From a checkpoint of a small mixture-of-experts model trained on Wikipedia.
Training: a variant of Adam for the experts, 213M tokens, 9283 steps.
Below are experts of layer 7 (counted from 0) of a mixture-of-experts language model. Rows are named router (the router's row for the expert), up (a neuron's input weights, with its number), down (a neuron's output weights, with its number) and show model dimensions 0-127. Each number is 500 + 50 x the weight over its row's rms, rounded and kept within 0 to 999. Numbers have three digits each.
Before each expert's rows: a language model's description of what the expert responds to. This comes from a sample of Wikipedia text that the model never trained on.

# expert 1
It responds to: Short mid-word pieces. Short word pieces inside names and common words, plus table pipes in sports and mountain lists, such as High-land, Tra-in-er, A-way, school.
router:514610469454508564526477376513533442502489564488476478411468538459510464470484505537448413544430512495571507510535501525484488522513521486433478473567499578425525575590480515535536537580538450515507528531499508435478491451424588464534443479443464539467458449524507365524466444535535447431484480591566480423451535502446473606489513538417522512556504464512543394472464478521360537628537
up5:514562431577535557508490449483522444424496414485548431534360563522483521431507449467459457514521597454556506440567471500485509538479525505443575542495530559540471531509454494594532515481534473533480538475419465607565502452498582549425491489460552422560487405496509469499458504438530513449565499552511527410395413466529532558587600533440438528528393539562448511547474547517467454510475
down5:530547451478461609486531589521474549525581494446547407530491481490472428532452457479414475491437520480556421556437416598489473542503476537572492489491492522501555477541496556496485577581492409493418472444636411530457547467465572592525523537482533422539528503426509469496456561560471480514468479494560548488491536519469523503442584526550494505556446576617476444493496536404478390504443
up6:542493501497497452421442490432502438545445458481476482479378638550466530605524554554452458420510422464479529464530542554520590503510496473430479529562551566423504452507554379492423572540490499412487449461524497462463490572403564568561454441487502511493474569564529464568501453556576502475544405399540553540507457497527541574463493509454531517483506485527516453511565559530533516544410
down6:543521488520441509381559541547541533536494461493433526481476509521488435494543526587475509544453478585498556555482482576523506468539529499471515491482534581483505471407377509450500500464406435495477499557441524658567478486490512487435577560639537461526591510479515538512477436589512486430450562496508482539467539530444558468393459520472424487388458558541456503422467444541502585470471
up7:479531486523542459507461467498473395564414497485560476482578511597529500550559558527494494473367537523499510525582497405461559554497519508512599497431445459495399458580621498447494510481570398461438480487440462522515516465486526473516430491432537470463456436574472527503583469458533539503486603555590539563466444509538613550500514570504435514530510415529532483426453513513568573499465
down7:489536536502479434459443429526512515527581505527522565420453533566586439464582602472380558473448497458526559461492544498478542566668491463513516446448529587492463494543456573500531538450487558498537497513461468504556423504426600495541432484523499559531441509469567533511516509540549590568561447561431533561479417532451475534565465508582497449561563566489546492424536473492484526450560
up8:500440418451489550535420498435572472546583454558567591451472623499422426468426488443544438396572461550443505446541529536469453424466483452479494546510465479502563471541459541454507489439545507520516584497432577436498578469445521563498458446481452540498556484606516541440498453581480536548506521544467599424535437455560481471493548526494548414522429493513417507511476437532546509507575
down8:453590451547448517511543455473506538474561553539527557524583607520476541571461495541446451477544491561512581457451451519454510544431479504444514491473503469534447555517573527506498548448478508551517469569488574457482503546492554563528392494458459431485477494506633488465520465472521480464628506542504445516465592562527446450523558550546524453590535449621398589533404452568563464474557
up9:532461531505478463554501504506481510528490568452592554432528419513463499537512501524476575475549506449465509505427598506560584503546624431517500484457621495589426549516453528507482490533512616412488548500534512376482428477521532551522603511534431454411536404483488485650507410549506463485477479521498515467500529476501490525354506489467524553515589524485516469451485522569449461501474
down9:539532497441500556535469495599458563580452566516485432510589484523487456500482467535406442554517522453522516454483473588549545442473579563618458444473520482470542462520554513561465469549432541563569475447535429560457452594540458419505573496534448569468448496483476556558499572416494435595511575490466558503494574566553455501566504508475567594450550487435531484507474518598559505464569
up10:495483461545564444473534502452458499506457609468511482480561614551462432487499521600421492546578620490530494555394462388488533460531496414466409467491529556509455446526503571630471423495492503529549520560461533495524519562424547554440504465529496488411467485503505509496432455519518549462547557551495464494460509585491524659475509553542518563520475546501509518451467586494517447539589
down10:517413596546537436418459513495442517438550511464523598455555415520507415513534626474527510536536526451497519568433462450460515490508496522620544451481511513485526469503512610461472484490485610561462482416364478472496527524466562470454517448514469482503398469410541605490447474570426553523434473486479494494511497455514557453441513495598581461568495461541521430474517429509478475433528
up11:486435522420486455475542451487571443685547498512483480419440434499381414555520508397522513571397472557499493457549426607512511569552562415452561514533410471512514528511522516515489468493521486404500471507510450491534520519530476469536497517444546510488526540577536465542489386600517448452444515474533513376591467496458501578461506460485499517492535548494475496477465513505527510586563
down11:565418563476420464443556534471515511615434558512439545519523488612486559444476439570528564473479484527559561551452536490515535448607487545475455542526523574648564620445512576475499471520571516403441511514491499490490496463481552491473468522592479526600509447443537547511555473559469484525491412463494520471498491434521479405525484427499493595510466459526468544482540471488465450394449
up12:579423516523564437544446573585596462466560550458424496458547581501500455541501513568470591570505491494499458557557475455490481461520402457527362534534537450388514470466624506434576511577499520423482471484508606445511494551456571486450511457425568435487503521467579456473462524475490462596442498577492539539444538507502474496432525482425513475466442526559495545531563483537520502555477
down12:434463530489465538442450425456560515546512456520471534433488628435547397457445507528486411436466468401561451495433435418474446509465564541425606491455456480542451516582513508453500583483518428493528514434487520411542575452472531456429523594492550496565529548477501438496516512491486472466488553500484537433459519449517493514505473395463558481544579479607465514535569555530412589544482
up13:568487399543615584463465526461596459543475456543485405503487522602466462559485518490599484573487462448459532418604523441598503597509515474488466519487566551442501544500484619524536551479475501440546468391530454448463486511510542502506420497485566531533518487508546470478487507487491502512567495536496400445512524563476522632460427492488478443490430584472426515518434539438430519555506
down13:494398539415467529386547434455486517519499425476490514616522590464535450522480527421486485529547513550515485529499605442509416502395550500543495581559515516414642463397450505502446532428472507539492500548496459504516461564522477532556463469444541502430517538443524548525517586471519492503519493462574541536466571494504540574477396442639527487432557589448503506489481505534498494449511
up14:591615520472523582507471512572499528469430492422549425450438533530508478494526503540376498385453476472519463487571505483484511481530410509449494431551482567534497601530472539525539556420490611472461530494485492452530463484415537565473538547532592546408516541467459491519445449512443470458485505484559527477573357536486464469537440457478452455497452464542553405559488540489430496571587
down14:528521634497499494459422521481467532539571515499513472460478566548431479491457517416526582445490515515462482468536516508492451442482455484512568491558489480566544539519557459455541498452467445530548621475515462562456591417541505501538517532596564576421502597564489497371532406475500570575395531559569489548523483546495606415456483504574490532449489510613431447501538508527495541472521
up15:487417585517600511560523453593452525504521402512545567501491587530521530534427566517482551462485503526508463455527490486496473449458507495463588585577410512437500509585548566530524498475493446488517520520558469480469562471600553528591413494495553595474496468486547461543480494485481554473462490461486502393494489558526564490546550446489553514492425325506494588492482554480401455588565
down15:565488538533535509426507546485548587390503447443472549539519468497476489474501443523568451535512453518478466480477408386466527560567486501500471651407564405527518557585448568531468558432508440548482472492546440421470450455499549464457477427497594584476580465520511529427419551389509542525518478519445550483521505487530506554484489477536510560484446558454539478430553438588506549473565
up16:539468515586513454510543431557528548541393494448531458464562537561466536492500481463469487497473464469484489567475447445454467552558590452458347613523554597539522486502599585538478530540494460492485441541473494537502507445424529434483487398479526520498434548439484616487490527466520533424472464516531471532402523485343453525550591542519467500573436500459455449510483530519475585477507
down16:486405621503560465493475456477476428474581493441463474486531426567389545449540531546441510481490525443497580541595468463547465429458478482551532433477591455486508507493565371567554564465510482486557533442428454482472520474365503478514441499640520549480532461488478572541578491442553470466490428536449512428469522582430517534489530470590507462552485492471561498532502465451525548463484
up17:532509485603598495476436510567562538551472577453436470500507561508465505480490473595390468571507514547403450515478528533503545447566509530451416615435527516484528545563484506433521543517534500552504603496400458552478499524510616430486512516475432455539437445435577579505492550525514538514514492556515516535530469475532484415483437555452460505561450462574421452401526452605435479470498
down17:529472400569477559549570431463547474486484502551443574525510526516462579440554559381523476521473479493477427555540515472521480531435562562478575502457450532395505462673577492513483540453469475460501583476465468446509489510516470454436616544483399494536548634482493627559477499478491506547516498490468502485504529549519445570433487542497521465504510449532592511452507519579520574536462
up18:476622470523508550522481533534645446538496523461507510494421529470466441515537493502492519555509502545642485577559426592519521545511518509450477400509533504581487450514458550482552425553533506559459466477473551428554528431555542567525481484511571514579519546544581432654449495524576494417538472478532428452475471493446515596514523565443533524512579501487460542465507518563463520591526
down18:536538477543470366500503500431466462458460432446554524501447472558513453590525508415555468545597470647553488446415495406497488521484469564467615470519476535514439487449475432505519460508561524490493504509441509470549428498541446477539386517587458516513445506463487536578563525445484494420570519497491547558500521470534502547420571526500402551568451434579529452555479472555523474404467
up19:566500375497551455400480400512480505439618543546531498441447484529518514531466498519472473462496468465479524485446535554424483566515484558521563538567555544525520488505533512504579487452426449436464578523532495470519481545492524419506507473453649378555370487512511476511528420455515436480558533494516514490527525498454408492613644484506505511506477506594486514507482541485553467565592
down19:524535512430450495426449583489493468485475540550517529415601457465438510445443528524485536414497609490539456504568458493514510586428524495528453466489515511503517445432481581522584548534466404469500386500570545465504497521574507496512539551456545392499615515550565467535396475498425548493439538491509525457442533529531552568499539470401547414493488555546410585418484406502469514508483
up20:520470537617613521446472526577488425487441565443524478544488503415523524563478588455548464546492526518490549506489490450604541578533547568473472510490505620490486395520613545473522527475510538503518507518500458493455552478444546490435535445478500498419503536567597571533518486473468442438453438588443490489443574496463519512374492485486502497589506473500411404523416435548433547454507
down20:387405462554538547455585467492452510436552462431417485592438560523521504539537495387543465480539546463445442426443468500467441593538487546554580510472488456451477455470535475459510467435507415551465512556480587397375552550473520384445474422549463491452500542449505522491525456583526541545442442523499500456495536502466484502458516506557532526394426563522518498436474526455489510507432
up21:498542417517546543413535505526490364410423525466529531479435553496507478482475549422438474578550470525540489486513519453588518517460602378580462511538560448532517400558554433631514579577457555474466555480525475446499490531438502439556475489436546448501500529501577528543415557461529487486502425507476523478448509495505524553516540408490583503494540516464424466553570494511390474506457
down21:504531494429546418485524603463466407497546524494446627520496562450495505478560490476549496513462435467498520484590483498496525487452641525547511472488480452410508482401408521473482558509506520659527457427612498420426512516498541529525539464475476551542437522547445526467429526605558438543425527545615557538463555440546526468497466492557549536497524522503549580455514527531513529499538
up22:563503437510509485586434490557572531495547620606524525448502502554517521437459494515464518486475517463583456480515617425420487527391412497489413550475449478506494540564453576537460575568464476470499554548550532485464465490433446505546588471482519493439494485505538493484587446537515367561501553506525477420373477518477496548451515501522532522517525569491571426521486392537508539597509
down22:475460540510521514488536533587616514532557426470514470526457594381579555533478405540514527475403523503506451530494506496452537575509464485459493520629501401449500487528501551505439463382379520540519548446476429468473503558397492538506558523556516532442463499528466498446472440424489547521537450435601473524486507539542519372609538491497534488473458537449524482484531492569496428536447
up23:543503420460464467513601389474492448527415611481491499433446472552533477548566619524536449547521459492552425520553565519549465495501591426503521504492451516561509474548455566538533561521573581507460487533457557460433499439448490504499561576505500493435534488476474515534537497552501584496480430525471436450472515579513510494444429414495539378528491341509536501491589560531466454564473
down23:422530402419448496486535442402443453490464461455418535521499546487539489402489504560467501411546552547432522534569519484544452530447517419587456475512476533624469485440542528531488476437498376533516521497525543502454549516482432470441453497557498514548567523521564477528481344463524501572499515563524541538491556556530507498552512500591485580497528565469563531462594598435543540573497
up24:525626455501537575553421464442509417534560519405461495469479626523486444501537487512528481521577540492488464565531516534610533504523615485469507555502534563404491393490553509537521483508505506554534560587512504450443489439475484402483500501419439483487528493548485451463410538546503459499464510533526429527383552517409474570530563489464521398465474536492477423490479582555443591507506
down24:508453637560541536453463505487462453482562401429432509538473510495555562575510382480440474419556506468415457491528469496424400541421566565519471495470451429519439517437511520476486526527438524509422525487491532595480479547472472431512554448528542454530377502568445483371421552500438509500450531517525502508512506496611479543437447364496509498520445500485439534497548499495466534474515
up25:493493527512528492406582498462494488496412614526426521508494508504433437480468541534408537425440481545512458529481483533536491509608526539457466459563551466546484514504542494513455450608423504531519448503505464553501535469485559488513514433438456464576488478448428502469389574512549522471484562513510514452420461460545532560460620505498597599482453415515544543433392602476451468588418
down25:538533624515499517419541572454446519513432617547527447509490472485550598528492460589567580406479437523468577495454457510448552482620416493511492426420482454547501529496534547535517452624487474426513515595592475518454436423547570542528523501528488524514572433434556499506491518482476441482440474473525415483420496536496565482504466485444476515526479472487499551526431531470515404445430
up26:584505423468548517478453458545489593524594466576546500507546495550532476512497508474476622480452516524491598535540602510530495518454541431462494464509579414450492418553570501502509486442515525515484377605520571574507550446460481614508527440458495467451523477532489450547555505449584454567480545620503550612520489528428556478464496503518446485479579554522492402525496534428514558529478
down26:594514525597509443505545495475567467381495465464544565543553488563487479517480575409500473541496470517567535469480507501515430508431473482477531491532505509573522522470489558448509477453483503449536444499453386532469517452476474483514525584460412516498453528474501488590553489487450519415445460471434642496374490462527530532426457474634428519600497451578519393569574458473488440477539
up27:440535557429575551507385415488548439536386591600523567424480488520505509534423464512493496564543503432467504504525559465525567441620537492409517468471509497503520455554511500429534492482563524495464475518539504481458458404400480463589490492382581567570510476503480449461485538524505467462529622541519503625507466555560505543463501477470505442464551518484493518524481470533612522549467
down27:547465502477561384459539463482442515531501494510416456495480458511560577584529565572421494431541418499495512563493534515565453533478542436526452473453443538551391587468421443470551466468401406502518570493479547587492523531480505543421597552551534542461458491435569446439499486449447515554483530445475520463438543495484468537555552536535438555591541481483625589502508517470447554498553
up28:522530462507467419417479442531537384446510570527493468423451450475580467537519495475472450539446524514489467546554536522613480491541428477501437487505574509451437473513493608540481476477453425534509513490581522567488518512452536556518436481350554511397526454530462511501493545616451538492374500520470470532472478472596487575495545436467583383477563447522533510461466514455455452416497
down28:505479546587513465527521475479474559516491480502433573401508529413495562523480517381540544357468508574518513475540399448518533432542535539532458557416420550524385562590609510501447551480500505455496453407499517513479504561509526552538462620542531526521478492504557461610489536531477537458518511542483471462550456452529551494463428506470496489519490587583518528551451511363504512475442
up29:509603515523503494528461442432501458451526510501568543410470524483454427537538533493523450523507499418561573536465524516535478591497457519464442568434482539469393548522508515687547506498458481470525567402453537455553465516480543573521570569388507587511569520491480451441505505514579518562511516576450454544559453474581367488494429501476543539530559498515460528469445442482497560450462
down29:477538505427509420518475531425507502490524554463550526479580549477512510513532480590527467568528511472480481403433449491631557462456555519566487479403470534487461514476525556564436553469475527519527536442484480608508447459464491461589536577542487503490529526480510478437563417486537467595368451513522550537589539573579428517548536449513506516504580469467390536436374499510486533449583
up30:477563474494485521500373478477581536478512594534615433500514557549509498422521532510531455491427527438484491507576533464479423475520488432564447464463530482474503534503523499551521553455517514585493454489626474483445454509453381425536501499434448515490481441569463547551470563421471423525429542458538485503500507533327462432547547465469509436447502425528502459394508549473430549548555
down30:562521548422543455509595471492539441527480492481527442520511489421567537483569507451540560458413476487483439564568552527448531439489500530565562559456491532485424573440446466528545519506540466385482531453433540550506458543493500560577449573498536450480500467473503515448498545537448637476495512471533422521541485511432486483448514428516522566429483652483479355463571485430460598478518